Weights of a small mixture-of-experts language model, trained from scratch on English Wikipedia.
Size: 8 layers, width 128.
Experts: 256 ELU neurons an expert, 1 pick a token, a softmax router.
Training: a variant of Muon for the experts, 6961 steps.
Below are experts of layer 4 (counted from 0) of a mixture-of-experts language model. Rows are named router (the router's row for the expert), down (a neuron's output weights, with its number) and show model dimensions 0-127. Each number is 200 + 30 x the weight over its row's rms, rounded and kept within 0 to 999.
After each expert's rows: "comes before" lists some tokens at least twice as common just after its tokens as in all text. This comes from a sample of Wikipedia text that the model never trained on. Tokens count by the router's weight.

# expert 23
router,201,268,198,194,194,184,166,168,235,207,236,214,198,225,217,192,160,208,176,215,214,205,144,232,206,196,244,174,216,248,210,206,194,176,266,215,215,160,204,190,213,139,291,170,225,198,262,246,241,268,224,211,217,234,223,242,211,212,170,232,172,154,187,195,210,234,196,179,209,180,195,217,201,143,215,159,216,169,164,182,201,163,149,206,192,200,259,180,191,189,184,165,222,182,215,162,159,209,158,193,184,173,153,239,199,221,216,186,231,173,233,199,191,209,198,205,195,205,226,226,248,148,197,261,176,260,196,195
down44,223,148,208,196,198,142,223,191,161,218,253,237,157,206,174,289,206,212,195,195,267,185,212,168,163,249,167,183,153,184,245,219,194,241,228,194,180,220,192,186,169,176,234,235,244,182,248,189,202,229,191,247,189,203,164,179,179,196,184,199,223,211,168,236,176,188,210,181,230,193,196,192,172,198,185,233,180,257,179,234,148,214,244,199,234,231,198,203,200,159,185,231,164,234,210,175,186,219,181,181,181,202,204,192,221,188,193,175,229,207,180,155,178,209,106,204,139,237,211,150,206,173,173,240,144,208,161,225
comes before: "-", ":", "|", "\n", ")", " ("

# expert 3
router,131,190,164,255,132,230,197,254,208,209,210,181,221,159,193,209,184,212,145,181,239,222,143,185,230,196,155,214,282,179,211,198,180,211,219,239,191,188,187,182,237,152,232,203,190,187,191,210,184,205,146,183,203,235,188,193,201,170,205,168,152,159,212,208,204,143,149,225,187,222,242,162,201,196,226,208,237,211,216,174,165,193,159,173,190,201,236,186,255,218,212,237,206,161,227,232,187,210,229,182,212,221,181,160,237,177,204,195,142,178,153,163,218,193,197,228,146,196,205,201,152,188,196,137,251,179,229,162
down8,187,139,228,190,154,241,187,183,188,196,172,179,246,160,162,166,202,191,192,142,174,276,217,211,248,244,129,175,190,181,202,158,178,213,207,213,200,228,194,228,224,162,230,212,178,270,187,243,213,168,155,268,223,200,191,192,187,171,226,212,214,215,169,239,211,152,203,224,197,186,210,192,244,160,176,209,186,186,203,185,189,221,215,200,235,160,218,195,178,222,174,220,178,190,208,225,203,162,138,182,233,240,154,212,165,198,210,205,210,172,263,162,187,165,227,249,209,154,216,183,209,180,253,152,233,183,163,185
comes before: " |", "–", ",", ".", ";", ":"

# expert 19
router,136,167,192,211,203,226,195,221,179,241,201,176,212,160,226,194,238,129,207,171,197,250,135,221,214,239,143,165,189,187,175,219,182,197,229,183,184,202,220,216,180,259,166,251,213,142,224,189,200,172,192,201,180,160,169,221,181,219,201,224,221,247,201,178,202,189,201,204,156,199,225,217,216,183,138,215,242,162,172,222,183,197,174,184,230,226,180,219,202,166,142,257,176,243,182,192,220,216,173,220,225,248,172,190,206,170,181,189,193,127,149,164,201,241,219,214,149,206,220,125,169,169,233,187,203,164,231,195
down26,179,210,205,186,228,223,209,185,181,141,220,159,181,184,204,187,188,172,187,212,159,245,200,268,224,213,154,218,211,154,179,201,198,267,231,161,178,181,174,226,161,215,247,225,188,173,155,201,226,205,226,201,214,175,214,171,200,183,239,219,237,211,207,185,197,194,239,232,202,220,217,225,214,191,146,227,183,323,186,201,196,200,211,194,201,180,265,180,213,204,146,203,160,150,140,190,253,191,168,164,197,207,168,219,186,224,211,225,235,161,261,157,218,202,136,164,182,216,205,244,193,231,214,196,170,186,194,196
comes before: "=", "-", "The", "In", "On", "He"

# expert 10
router,277,210,181,140,217,203,219,200,221,153,231,195,154,235,179,204,227,252,229,194,150,153,252,157,203,175,184,250,176,197,191,175,217,245,154,175,196,206,259,193,167,153,217,192,223,229,162,215,208,148,196,167,168,194,185,200,166,195,155,197,240,176,213,192,194,178,162,199,243,207,213,154,140,187,186,212,192,175,241,213,182,182,173,246,202,184,250,198,138,178,177,163,188,179,230,214,151,242,177,202,209,228,244,185,197,194,131,231,200,219,215,224,161,185,162,189,219,190,148,211,238,237,214,201,187,179,201,231
down8,218,232,190,193,233,177,241,213,204,269,215,206,167,202,160,214,236,195,188,149,192,224,148,218,198,208,143,189,183,199,187,200,209,129,247,251,233,178,149,244,179,103,240,223,229,218,206,214,225,244,159,231,222,190,176,163,228,187,212,163,160,175,206,192,212,211,227,240,208,209,207,211,166,186,221,183,201,243,237,238,220,197,222,173,170,210,192,225,231,181,159,219,207,220,153,172,160,160,187,235,183,164,204,181,166,169,158,238,268,173,222,223,233,197,196,241,231,214,169,178,161,166,187,187,194,197,151,184
comes before: " and", " of", "ing", "ed", " to", " in"

# expert 18
router,161,177,224,172,171,136,246,145,207,202,178,233,203,192,281,180,158,198,175,210,206,244,162,243,208,191,194,206,177,163,220,191,177,173,269,217,165,224,207,148,170,160,227,199,176,188,194,192,188,217,161,249,244,232,177,236,158,248,201,194,232,190,189,160,210,187,198,175,204,218,238,211,210,193,159,178,184,251,194,210,198,206,194,140,187,190,227,220,182,192,155,207,218,215,208,174,172,180,280,219,209,226,154,207,211,187,211,211,213,158,206,165,206,157,239,265,180,216,228,255,206,241,236,222,183,234,179,149
down26,173,218,212,224,214,181,207,174,202,159,223,219,173,261,182,185,186,187,215,196,163,279,210,255,180,158,205,219,266,229,205,198,167,142,192,197,206,229,219,195,198,188,218,232,179,198,240,205,221,246,159,200,174,218,169,159,184,179,173,235,195,191,236,240,200,139,226,250,241,195,132,204,211,195,161,196,228,246,182,184,180,259,224,189,243,209,189,189,121,206,156,179,181,177,190,179,276,212,150,160,221,215,180,188,231,211,209,178,165,193,204,174,158,195,183,180,190,168,175,212,221,229,172,177,146,220,218,243
comes before: " |", "%", "°", "″", "N", "W"